config.toml
balance_loss = 0.00276
vocab_size = 8192
max_grad_norm = 0.5
Below are experts of layer 6 (counted from 0) of a mixture-of-experts language model. Rows are named up (a neuron's input weights, with its number) and show model dimensions 0-127. Each number is 500 + 50 x the weight over its row's rms, rounded and kept within 0 to 999. Numbers have three digits each.
Before each expert's rows: "gets" lists some tokens that make up at least twice as much of what it gets as of all text. This comes from a sample of Wikipedia text that the model never trained on. Tokens count by the router's weight.

# expert 36
gets: "s", "es", "ion", "ments", "ers", "ation"
up0:545544437580457488522492483493471542465516560449491563525519474475504488578511628559504479394538549570521526459458465512455452472466532424392504423499524485638533504435576565452523468466475526488480539410509397497549531477534452434500525611462489489492509510576527459518455529374441540550551493525496410510509484403582393467539447430512523425537424557525552530488453538550505495535503
up1:543521485537444534534645370519397519413490526543521464566523488541568467415512515471524465477492540458469536508482490593477520474559512512586517415399648519546513479513461542568546563585394469472476503511450438473530617463489442429556490472470546495439542524508495561497522549490519504453463520524508487493456488457580423449425495533468583464571553493515560513527413450497542545442502
up2:487500528530422529473525539536535562504375548430595390514499443496482446451484441503470530570510472603443464478537490517465455506504430520608492425484468456405549470491478480410491557541475568535527448510511473531463519472556427525509542528530445416538443571475468588555504468567536559493518560460517561595497572598506471568559448451406501454493513524518481499540623447519576595477515
up3:493580483477493443470486530556469474498542499565544466442510523538513589436541537445520527607442495555517524507480430521450457481551609474488545527447412499561483497480498555471533512479462598508466432567515374480510488494526594458529558455433528383538576503563577443473437541487471526471492526598599469412507556368555440575461569480539472464443540518535489493488497546469386505459527
up4:446554446437452586408496461509467606505455484502475451567445540542478493454447603446461501559406473585520393481469421495596396483562562408487476571498547459516546453458515530525498559451504547510464485428526526561551495453527535445484538520476484459522540548509511536501548474453544477579576479419493464537489483524569462499535611530561430416504421527538544465589480465577556431548517

# expert 37
gets: ".", "S", " .", " &", " John", "′"
up0:498420556547533512524465402560431481599518534557450518485472486477497623512462474526554487578534499522464567550545449545470431562557562499556480477475487492451450543482472416517515539433533500603451451387480591476506446480419530448572500533423569520470542500509516453531539498560466509536445427439516397408469558481591390408510433494554498510556453483457475405519526539473542482458532
up1:527537490611450448562353485536469463496448496452484480479475560446454464599540474577480460460446475523539476493528513557515545489439507479505454464512425419397484516456560472520473514497509534526458487583505437476472578516496512446480612504446458440519563456480386488497474488472414470540393581486574464499514508415422559531450498431487548400542471541551506485586532501360510472533555
up2:428476463492532484515512480497459551438514465490451467473457531490452514602549479541499458495551465403539458491490521566554430440515434431527494626583512453511527504538529430418497453457422419499462442490501545494546485458535457450541606371402534562411468532431512524569483559575408461439451471475421471562496486475460495429473515511577524568495554531485520498414558558525553416523418
up3:559558606479526520435525470554566486479461547473611484487514545474437605497516508443517474524481483487551463490498416476527459461425483498528509483472561557475467486548480604407469552554537537532417445551506565516563458550473539480550461495501522472554410519470477598433518585385586532445522463479589448506495448516568568506476575520480574590454400467403559470464434496585473483487468
up4:489509496482464569450516417454413548538496562531515387596448463489570583462492457519488516519559576461540520392419494461433516525467482494548548456517404509490541392499462476541510494409550561482527552578518483508529454494533485446567472468491474453437570547482529566474545565498560463470553514557462407467489412531572406451488619484525463541509487503442523425485472551507532564426379

# expert 32
gets: "ff", "est", " att", " dist", " inf", "ost"
up0:495568473556430474343488483498410481442560537562492467519475494508548454520387447474455437542493464513462520573599584588502569418579471483398598553542464443453494466546463475421511522566480537451467561528504478448533545543514485522481452483523587407527498503493470532492542450541474489477419537419472457488466494574476478564491474472528597457482462428521538467511417552467579556415477
up1:531507537434601564494547550514534510481558535557542464455528495549525506590576503467566489493551502427459444494563516460518527505558355623518427350425429530519490544524552497486542478478565621520516503523460473562527424491471414473497507503479449523516496520456497547456558576450466476452472489512605555446487474549510486539522464493533482549496544532378441562466545444529381557534538
up2:498526441563518514477459589528625500482542460611526498435541455546416498456610475560561529497580494534539455395538513588456485535495535408543505547453481463538520522372496528421511499450533413441542519402531490486556457516405487488519483514528543476541520557583525479528469597503538518478532586473509567549424509583544481520596526605500510505475423461446452541480460471505477500497420
up3:439476510424525483585604497595482512529566493501478427499535495516532533460541582504565512514505453465469501527531440458506538500483463519529478496486578449513516550568551515489483404508535568483530494414460596443432530513484522505481540421460550499451516509535441538498499523649442503413567500491449368506587483497595522500414635398442537443541450453467439587489483490511467461438573
up4:566450529521558510502589499544520531425522449435459478542531548525475477466530516433598428439557470497483532563557443426573534507531428478384455524421543500535547517475456558494459527471457540477500546510553530529403491550525473478491483518409440496535418553538566540431499590531436491458423550480498575392447488488451492528434579500472509500608483592470522546440505432406419487492607

# expert 87
gets: " team", " season", " coach", "er", " player", " Cup"
up0:572499546535565551516506583482473596477609532454533511475548416400482408472502479455483568467515543548474503512469620521508499481565554552415511469471558455511507528455529367498488475510476454380510532467550501458332537516583487558517568540535363498493512467549550549504544521582516497472486501529412522466460502476538440441497528487450495492463495466492538430418529428488468566449498
up1:513557506575469470444482436487512551469579461565517447513489462519543599526580508479502382512501443521578570498457477613476382520550601480438402458530505532514479583518532501409519464471535512457497505567483477505524524429525400435513389531571462447538470469501555510582483553499448473492506522560540566500514498477553465566461559439497451461560622455474483597551421447506508494534429
up2:466554442518409517418496505464555601516534461446516524516616500528554443401509500449472593444469440541452460494514409479430372538533503526601422466520524550488494546579468482522455470430447503585416441525530552511528469438509457526562549481405465490504518521511532487477444439577560532495481522505563585456535580524547463522425458534468416529457575473545448510397543475482468519434538
up3:493483490464474428463522560447519458570479474485454547578481585468551550556618524475549458454482478544480599526515457478533440565461466588446466522529557525530586418468504579424403471454435528555471464443544471502539491527531556445434525611513498567473481535452510473561346476528451495523507506502503536577558578501517521577510523511657463517584489588484488481516494472494451479457429
up4:503491518455511430455458476562559409523502497481433512531556540550536430579487507558424534521493529455430585471536457517518479530472476422502589410515479525588564533560588498467481507547493445549412433488537448507505509522540413482497439489500458475428564484567472428528557596511525461470450500478621420480508578381452492482558514446529517633459537500495501501644501525477543546448442

# expert 6
gets: " American", "n", "ian", "an", " British", " German"
up0:477549472481534568466504453404505443433557435477476475423462565465485455450589562486581510536485513474450582521400586519436435529507532432557471556478527581486454524487514542446488535467445489512422593506613483531496530439503502511491596505448452405536512481403451448508541527504463590469433576491443392455526559446471477474487449414454481495452513447455534566454591498471592494454539
up1:569533385536535419544527521426460464474548471585561507522465414516455409418559378444534555498528544499522503430542527467455615500511544521537544425495498413575507629475444574519538488494485470467468438391490488568552488449443488579450546484514482441534501609519533478468535536432470510520486540511516499510497490367515489577444483544483507528476480530435496458459474460415514430454450
up2:473457491494471496486513511510498454470571578548450468483536469466498395529448447538516543481517463429536533576500501407517554561538518545513545468478569532466597546475490530541458526545370433509517552425484438481623509508420521503420604445484465512532471577542488468523533569525475568476489484444454452584502548563469511519399514516527460660433535507556551523487578469426408512578566
up3:531493474511514479508472563418467533472363494518468434490530466477466534494445523418482479493518595508490449510411455527444427549438578437565547491525444475490561457489516438504474641511564454434450476444438520509508408488543394445538558546532543476491522439506504471617490557531449533518483425547505484483502473503505585562561550618586439499472422460542558547506509503415502589499421
up4:566475504536525490470475519529505560487495413561536524490520521447489422497499620385511489531649512427394456555467610486492482462494407476413450552549568507541497508490539454469550472509478488454501515484511504472449417511533493503450611435526467576531456549551514467369473532534544525541432536429538530510556559537592493459432516452474448492438609479520488550413501521508524409447521

# expert 93
gets: " f", " cr", "f", "st", " h", " cl"
up0:526560433473401454485474475518486499589532618448515512501542498530493643535554452508472485544532498485570557515449453465469548477439507517495461547452461495431571379534543516606566484487451602519424406487517552531565541436517479460576446505442476383480447526508532437524423514560525570492535523484470503562527508386505499477479566491591573476551563514517498428464472586468514482535559
up1:484466546579541510517446523538570513481566495535523571504460544480564567525510504456505437557360429496442520521530570492457450509521541562520504604451445506579538418487544514517626604497532496443479502509531500464442467390436527507399484555487416566466544560556513447491413535518591514564470521421564541531526617496489579569464429437559504473528518550570489485478544477484524465481463
up2:514481495519493404468504481603502419505551547510402536325435492457506517511582450549486544560555508515547539550548428531584467516520484527502464519552483503596525505565503474477528514506591591516518545507466533452574516594485540407502470584459475529392528424543424502507526497446505528550559497554503519520478486563431513467527664488468485475427463554478474453578509487551520498579442
up3:518490451512444462520535539511378462509503545473453503606611460454467414593525615482454551463524455498552582445466579467531546530527499448544483484436493539515609541486533530499508478543494349528505452545475492508518442584553483491402495520479432506553459510501513511570569467400557549520577511447556522426496515512450564492584574485516530504474600467558502560458571510527458487442425
up4:580475553458522472490471516557588541458419390499577535537527559557545462535465465537498519436412473554554408452586512510486468498518499524540460508480620433406507432551535488482495483622512560570565621513542522513458454525553460459501505456492493407458565571472486464479550472506459429458497393437443572438489517510516466535560507491444423490471440525514499489594498534469385464521457

# expert 16
gets: " with", " by", " to", " on", " from", " of"
up0:434555373440487509531448436500555481591543516479545549427517538532464486490597449468402446476570548445502505475551563525462530460535453461499533472501510460499501526497614473568439522484501550470560470562549490477443411473455599382539517523498533483425567528478523493467457605533410540416513548516562522478531492538498497546475510514495479500556557516597429603369413563512494475484459
up1:527462564432556515415487456563476540429433479495507537505452496469529542471499499534523459552470515534455465494472465581543524457491485552514559401485481511516518521647495467449531494503545560518521652532479478568525556497474583469400473571527576491444463560414494543432597537472484489480506568439477509468371388486420473480552559500470509415474505461480480454512517496499519336528553
up2:532463591422477517421392423378562470518452464441516491555517461447580572429512448473500459506420424419485513523426481495484481391560486513550425532486442541428419525577449509508420525530560429431422525455454441532481563434489480438516483525455561521520477503489524463460478487490544566531512477570537516512484417491512499500479494534590434390466562498522442466515507510402525448566424
up3:530478487523570445516559512642524529526471460494475592646493536591553417484560431504464489528478522492616511590499550477515545459525442502488507477510518546497496503430446557493581512526490549576381484451469565403453539523581556546413508545563392539472550532525549507568553534446525631471442472465542513449489520496516422410484543517474552472451528495488513540526537532427489499510487
up4:461545490394544509404487408419440487542568512556527509589439544488465392456552494579479446434558488447477422507514468487447518555548473481594520531389523602460507521538606504497479584616545496596507505493577499512487499467534533479478569526507457549430512483444430516523539540456395538496482511537477524465576403522470540516467459510519501485508439510451494476420410582574464513497533

# expert 11
gets: "r", "n", "or", "m", "u", "i"
up0:554557480432481381499497598573532487492467489428546412543401512448515489415475428471468529475540471463483534472555479586484457499438648462430492474438492457429554570529565523454506529494638533552421546522504533501520497490515514516506570564468495461536491422563480483472555442511491589479584557382597463478511509506589562503598490541562460477533512455454453496466504437492496479494509
up1:503465461530482480441479471534593491609498471499538354443554469452513654517507528460504500499587488541486428449368505584530493482538442457505549499503473426463499431436530383474560519498421531537458579519519403539569485521468542516447488480380552477557532448436568522520474484476525502477515582465492449585493525477509461532572486542392471534449508556522410490519435496511468520533510
up2:553412571438504473455477485430504460517450466584490473539513482538393564370438519498366483500535442491496446450473567446468430497470484510421392520443524603504496451582612468364476429417543488450485505455556558508491507500478495581519440477548514528531452501548506567447564466437520540470522476495535481529440557503494495447469527492529505551512435449484504533463419484484512361515488
up3:525531452490474511483496543479491533470577461453429455470538547494485441466603556545487577454472493547567407436434501500457553421439499520505508425507458532550447481475430412570521549487504451539592441369491585468526542401479441581509454525480536500546573488633537564610506485584559523483574415490497465460507497490498516531466547435556519528428528530525401425421493457492506466527486
up4:462482482494484545513545505535503524511456445566607448445501549526499473484483472588517572439483490454548494469523571472475435455558475606524452519493531554527391503612490489570508470481498465449463574381527555584487460510477463608560574477469472503499519481464502508513511442479508349524487403542380492504480503493560611521450526464497474441547462485532449395486505619484500428426552

# expert 52
gets: " in", " for", " on", " to", " from", " at"
up0:588532504595493456473462510454482509504564550524562547484447454457489532593509516500530547524573488468501575524559465611489410568574516541551486433477505440551526448551493442512551428489545438411474590514463521572402456454491533540493521522592533498523505544513580405468440499548480477362497472507448570545472477466586478564479513406588566451529511457510524488480538520557576529429592
up1:416525448468490507514486450463560439462409506533492494552531530520502538468439455449510488477483476604558531421507515418538529544466514526466458487435492554426501473604568455517603547521483488604467544474572419470485452464430415538587448471481540586489511556425568589529470472454460358535531487514574511495423495506469515441504511527423527501472411572556538581455489459463419420465454
up2:432504472498483576509440565474509477527472487541501553512515507594522521497438489533455467574570566526477444543493513497499495481592608478479519532427472523495473406464502545507441385485510598519453505445489550464488527548464477562483476471403517563545484539441425491496470411515573460456461447517424419422407519480476513425571561391535515402537418508435489583424497599531582549457545
up3:487460501543383572533543563524556430411624440520507471512546514476577538443570476517578467443405491450560437496545627517491545433499483476531469524479478448432561473515467495524464436544461545381431545587462548506585509513544488497535555489504492559543458399549419499437574512483457514512539473532515564473483504575430411494501496540548548547576489492480471467514586529576510417483472
up4:450469529500465405503473582495438406504398502547605490507488538478449466571541521480506444487409616541457469476530460551482472554533462494460489448425487512485562577472534493490553619591553418504588463450505457393438484408523427422574484452572548529471506587528514480471569567417470534484469549450436487551481474478505522456485507504508467500469587481472502497411534440485532572571543

# expert 116
gets: " under", " over", " such", " used", " well", " known"
up3:517491417545480402517465508504546484494457495430487485588543503488579553464465462481504414535496502509496418475415538602558474454540607431489479507462595455508513613449530463508502592504372464530493545498497496443446538585524430517481574520565497492474502556513446591442434438430447458505515529478520468535438541487532561482530498603506428430449561443455482527517566540628555517430498
up4:483477446590425478448499452446426506528453525582532517472358478474543494534576490508521507449451541476461525488478570497498567475543514477477540527472482505619451551426509511477341588525431476495446542498448446512469478539524425492523486516533486391493520570609527520466484489441427516487502550539477450473412560532518641433572426502542428464433457559442438445491542499501482499510429
up5:509410540443473499518436415588459484499505493503523517479457510549540480600459614589468510552479447521503541468359486499452476582487460489511586452391580506457468496539547527499539479543530497557537540538501465480561453550501511424572519512530414500476414537503499487552566458476444506530578426606512438464560544530478530533518593504462447580473450567514522555604482413478613521494459
up6:504511504554500528469561533539463553396476547464619502475532429463492454502456530473515613573594470490510609577546529498481535506506519596501364497514417533520487438489443478581570465474616498483527500515462481558530491494475546430522432534534541518520446504529591446483445529580532568495523412553530481406408568571469563530517540442445517513540512496553481426452471498481439427535577
up7:443486498589421490487428508488404392492516534518461513485486440428496522532433444543535497473468490453524556555483515531476455499465617567479513494419533461513506604479516402503585424506524603464463485605530482583545587527541504453462422485418521516432525471614563490457525534433462431510477518495465535520545483488509554476484551391506566509446560482555418506433465429508440448585457

# expert 35
gets: "e", "ne", "al", "y", " Art", "ary"
up0:419565541504513489479470408526547438391626475393510482425516444509367555489509489466537491434535446487522536494472493540463515495465486435556516501470515548467428453453515497427528478539480471502591561551480563584484516501570541438464445472520502559439525535507575471566504480498518485460368543481437496546491487444405446471485509531391417541498426548547540536584496547521587458481596
up1:459550559579512523574512545439501433448609576506523445525452528429466556484522483448506494413417525589507522509481404458450491510497476453435556461494527482503568487449474585549523504508507478626437439477488408466431529536454471565489524553507461601477540470550547481533495443512481474446428500545516481513459532485579550482517523619367572456444481585487507466472507429528508464529361
up2:532512491417419528446514567495515509525488514509549603460468500526566557471418511455447511515510541518527468587435597435519470485466442533523446493549432433477421484479473517518387465469608586452437606550493469529501557495494516490425472412474505489441491450560489443540503487533446523540472423486480461503551488434540444589556533644474534566514488527524488418481568459474572397393522
up3:470563435517571429507410558441431472482492471487496510474482513539498455423529563393515435633460555518523541486467455507525380553528563522528588464533478465533470463525408546595436515538575471556503415504496448584471498547453455481547544534444437438431455512457428559559513462531498527451460541483516505540518491580514568494459561384505540428447437441482457497536504572458565503528410
up4:558477498475440455492544451511483517434565514523492435497512595434520461379588496402476602549492564557450519508524547479576518532438595507504500458514555508386526503457467506551535513537584531516555403475522470462457512430593475498468515481496488481537469547511553480520482548439500436347416489481499445573559527503501468586514519399467524579426422500491572495533467500536588410489540

# expert 12
gets: " work", " dis", " years", " father", " time", " career"
up3:512464480430605488477524478490488580448435502587539393506557568563459364486537532610442455500372498468465552491503584548552490491539472531520465503518549500604467531572430528449398521509440467471532440520527471493485594532588528540533592537515469524431466493498512491540519530430462512492548511499567568537467561517538491521552562423432485585573540465583416479442477518478514503500444
up4:504421540454501395524493578423476478517445417449439516439455487583461565584483539530630483498522487573515534430472549571421558482508431586440521490550514495493534459480465475495528486532413576482530464562465492385458496483486538591415531471456422516582523545479459508522479519606557580627532483499538513439531488433542446588471535484453524465518475505579576455535511496438530526498527
up5:545526535560458507448512477485528529547472463604433375428387528587486542457491468477485531404462542376484495522486482533505481592449466576465550495419546455459410550508448468530508382503508599460488528448420511441500436486457487523483471543538518415486531587471487498629516483533512521496519562531554543458444517407483382478473569476464526533457489531513569459514492514500472418438460
up6:492387475523439538564542423483496508431530385490426456485447520480464397526538459540485522544503493519477511502461508563565491522553516508574560482530483564451449484472537532458534531581485494517439456495628454549466426468528508601660608457508527437525520579516497539606500468490514504509411455493478469511581496572477531518532504540491542540469481529453430430577445617586463471516468
up7:423515430502555538567442463468465430520501513516455522496537483479545550505431445410523425455560455521503481478509510507485459550480497514528522544507442373465426511599490506530618574485520509559459507427479535539567570533438498578481482571476548494421441456487527513541592538492445527531581587431528557511569542462515475484602553578471622453443397522481478495505529468393502484427577

# expert 46
gets: " (", "(", " [", " \"", "[", "{"
up0:496573445438494495471560484408526526483495518407551484482483507508483498590546579464515552529432514477532582473504385450427565492445519497517440531523496520409484561501522492567547524555483547505513578531549591489451450482538501543526378422543503583480538510487521512572608489516477435497453574472507599516398458498442532511471468431391482560578554525390455593448541569461515464513506
up1:435565551534481480566472522531465492511551531461519502408510502517524550489519490433493498507459494567597407457377483476399467459463478531526540540468482551569486486507533371572505507496543563501477442458570479492481467488453573525418607487502515537437529472455566488478415545520585565487408406424500563543447430550574501557566472464559464568560436548526628485478436450481490523552519
up2:512511452436468451542605484510457491523463529496430481486411485534486454534489455552503513458547470642475483448528429626609591535438520495586507462520531521532486469506532494503481540536449504426381554570534452553586503569537511452482478514452513550442578510606531486554490638478492501389517446481483538517515550568491558484540569470467546517490508568538480501561540455577590509504426
up3:398415534435540516526557468403444451560509453513471498585477573420425466525500486494415470534499470544458511484527529537586549510559465514567555496524513588441448508514543443508574427527521457490444415405461523552484576556443530521507524525517529506516513503436478467559466442492503511605583572551532490464450549547584533529614503605578525460435406445487522464544495461556435513469416
up4:516493482516518462544479538553494417561600503560454561434450449343507553453475542553454492508505427560452472506466517457557513470523495539484440581514473363565430535472507592478550548495483451468475471479495510487459399488604427501469442542428622511598444416522570450485468516482489515442500561520583488548470529491527537500531500471501513527476509452405417544560469522434499589445547

# expert 43
gets: "s", "es", "ers", "ns", "ts", "os"
up0:531562599449616503483526468381541444558579475414489554550421584470522542500495556550476505533511395524490462500564444542497499461483465566476555546438574550523488458477436545510561517596513490478425559540571489496540466524576500558514543528485550495517595504485536507543493597508525534520404514383498563523530461459553553454557492523536483510459490482472378510556631469570478487547532
up1:436482372509541419500540461507480570509483562515424436482528474508441470516499534485512518373516504570476592459536554535448594511572487524507489635562580464473489465525551471442553442449421487444485412456530503481466500420531450466569438446419459476508510501567580445534545514553405488485494449557527541581451499603431460357528503492469507446491453531490478470536469522472472521556541
up2:408533452516389546490379429502404534499545455554488452472543503622589519468532457465449422482422558415481522539526485515503388515560564456499544475484413499495550530550493512459507438484545476524441517439502420479565583522545413558459509468484459476512433506459385512454486461430447473560536482504490557467517485543546498466518530438532509436480448476502412471518576419437518424526593
up3:564556531458485570444587571493462560489487452468484539444508507510584367499579402405536511476582462482496498475595593594522490441608555500491429548489580461521490537547529502444564506488519465465560460543501470474520518572390536412460518553492472499512515459524434433493455356467442422527541516483558549530506496541484451458541490501557512514543536519451435476463459460561533470443414
up4:515461424510422502561451545501539518441544445473537505453681447442479517498521536435514466454457447577458455401497485527471522407453500508526358491506493466563480437512500479498502552522441472484542462465487492446571471585555495516454503572389558523433498512526529482520529535549480497485492521548484490648429499430531548505470635403457461472544546518440555488547442460479503559535565

# expert 49
gets: "s", "on", "y", "ion", "ing", "ation"
up3:465448437605606481474556475552521523510458558536590476484544457414503484524509494468487499541435494485565536427489460453459589507482460524599413454446410438513506419485474487436577507396493464410449443477547511475486442485559483503516500531379508520458508512468411392527508528523555532408501517514532524518552483478514536509583514545485534620509526427474429532497450459452399484604439
up4:452519416431454472556445468476460467449554537513488539520460465576519486460493508524578546465493507389469595495500512534492554472504571558567486561560573480465569596523506514536450452518578464485491370510525438506460534450374443495420515466450549401516558460482432574504507539498498481627478475603438529417549549537558520393463496449575537475461545447528508516471600482509514482477499
up5:423469542511439504455531483461460476380609515574449519492515497521474543531405561464599511503423531499458538530426479581382491459422495467478517430426438527488558453529479516420474479539512443468541435398567506457509454560513521508505509538440496507524568454525401553511449497522534492544515447517446556608508478458564564491438558537507453472565478545466556559411482519519546421418393
up6:404435573532424612432494461493589481560623521515400406484455513511456510552479495461465513416507352507510573477521592439456509482617462511497407446560520499525474460494524445476552501510460538496508569543532532462523487549511529459491494418480448446654487513511524466442489510496518486456515506524528553461482571517573515506426533471522576461489528543435474491457528383465459516455547
up7:486516469437569492454492486507503445521540566535581535603462515627528460432502506556413554542524537414527519530518482529528420534518470512529466477420445551479547532513576402544541467497561531512603586459414463479501443452548546556539529533428467532438466405453450577490410462457535455482481499538542472504550596464536522519580508551516457526445489469520491411390603481534496452576439

# expert 64
gets: ".", "\"", " .", "”", "?"
up0:474513511514513524499448538525496536459507478415535553576434471478490501584515468530522484524500551493442480540483568571514410551537496491411527558453583491494572500480439498469523537544625491503486487502514477486459485422488586468583505473558585602499498570586561462512468522443533506609572447441424431574462485523450493463632547584459551448497519409442634454511473494421525536568516
up1:481442533526552490472521509510451423462546520499502510454562569477445527524464499490463451414503418578509580519458559476406553505492435422508500508488478480606468546417545523450459459511474512627472482591567494501487503404449541453562454530462516519515573602528452620585483467436432487514489455602528492515546492481572375428552449491425573419544493543451487497469507505478425445472546
up2:428485486463541414535588518576466627482495550523495579414514534535530473544444483583483466497535428499465492456514431485505484492508528437503520559538474529459516483458395445409506420456462413477512492528601478552458488520436507574503509572501452426410447510488490508503454519513597436523500555496474516453474632541415532402503546457536540442550514444431500535470374497473544569431555
up3:464495537515499623492503568433427496599509443553504575533389477493535546534476620578462511539562562359538533526431388486504491476497474425532447516527531438454515473533520527469456440478487514492489447480489517542519572475529455508362484448484433493566500561592481444371541488467512457546584495522492522554561477548435564514456481500440567583460521492485424455512458489494543456534504
up4:528469451535493495498428430468412427557457507482547509540503582548481462468498571555466525468468482484444475506507483505459533655552516456548514508476527521381526491426514554502509427477591574511481542486577563449525434504525432474513488499478483595562463625556440497488500386505524472538547397398557546419517423479552472512551509459483561451488468455613448452526443494444433526438481

# expert 98
gets: " \"", " (", "\n\n", " '", "\"", " “"
up3:436536450488555486516483493489453587483580504504592564468495433500585571467465495424484570440505478479578490563399489479539437387428517491433532457494490533436489548521502468460563573543464421511504513503496395459361546457625448545487596483488468575494445426444472554496518463521524482518512480576457453525504493506502561470520555554539468518528545411437529565554422470483478510615532
up4:581492542488529377518542517481520453503412495487557550593414412553505469477571514530433490531574487436527579511438493537486445494437531516475490470540479406508545574518469460469578506502492541430538431489573493461482432528481449405570551537590566500517527527552474532471555470401536497485557504417503519456460550549612538481512579503491518548465455502461441442609533632515529405493503
up5:540378482567507481579512447472390465528503499448525393514498499575498508480508430543458480424478487479435606550397502425448519371465491514458465523455538493481449512421541482559503568470555506474526504434496553474465476435437464445590473467417479449585527557520453461537345523494469490504462452549577508494481457435501496553552446455489507438516551495474491546461410572569424478464482
up6:497403499411440433521552483428550426616564489524490407527561507428499508574503532585551445530504592517427478527473484467418520506537550390526528481413463566472535521467568376545527490584567472483561442464448514499473542483457576523487427442479457525515513535446451558517473502524501453434530502472531509559525472518535481605605513475491477402569427487439485551437508591511507532471523
up7:513587542422500448409445531563394507504447399518519449478427546537531539519510510481486487557507464617520485517470542632585541477448524503492497528579469465521411543499454494505482509541495513506536551633414463519510535486526507543448433549440508482527510381499531522529487494532543588480406573503584616415478454494416521478475552519563502609460531511506511540482547530465499455449576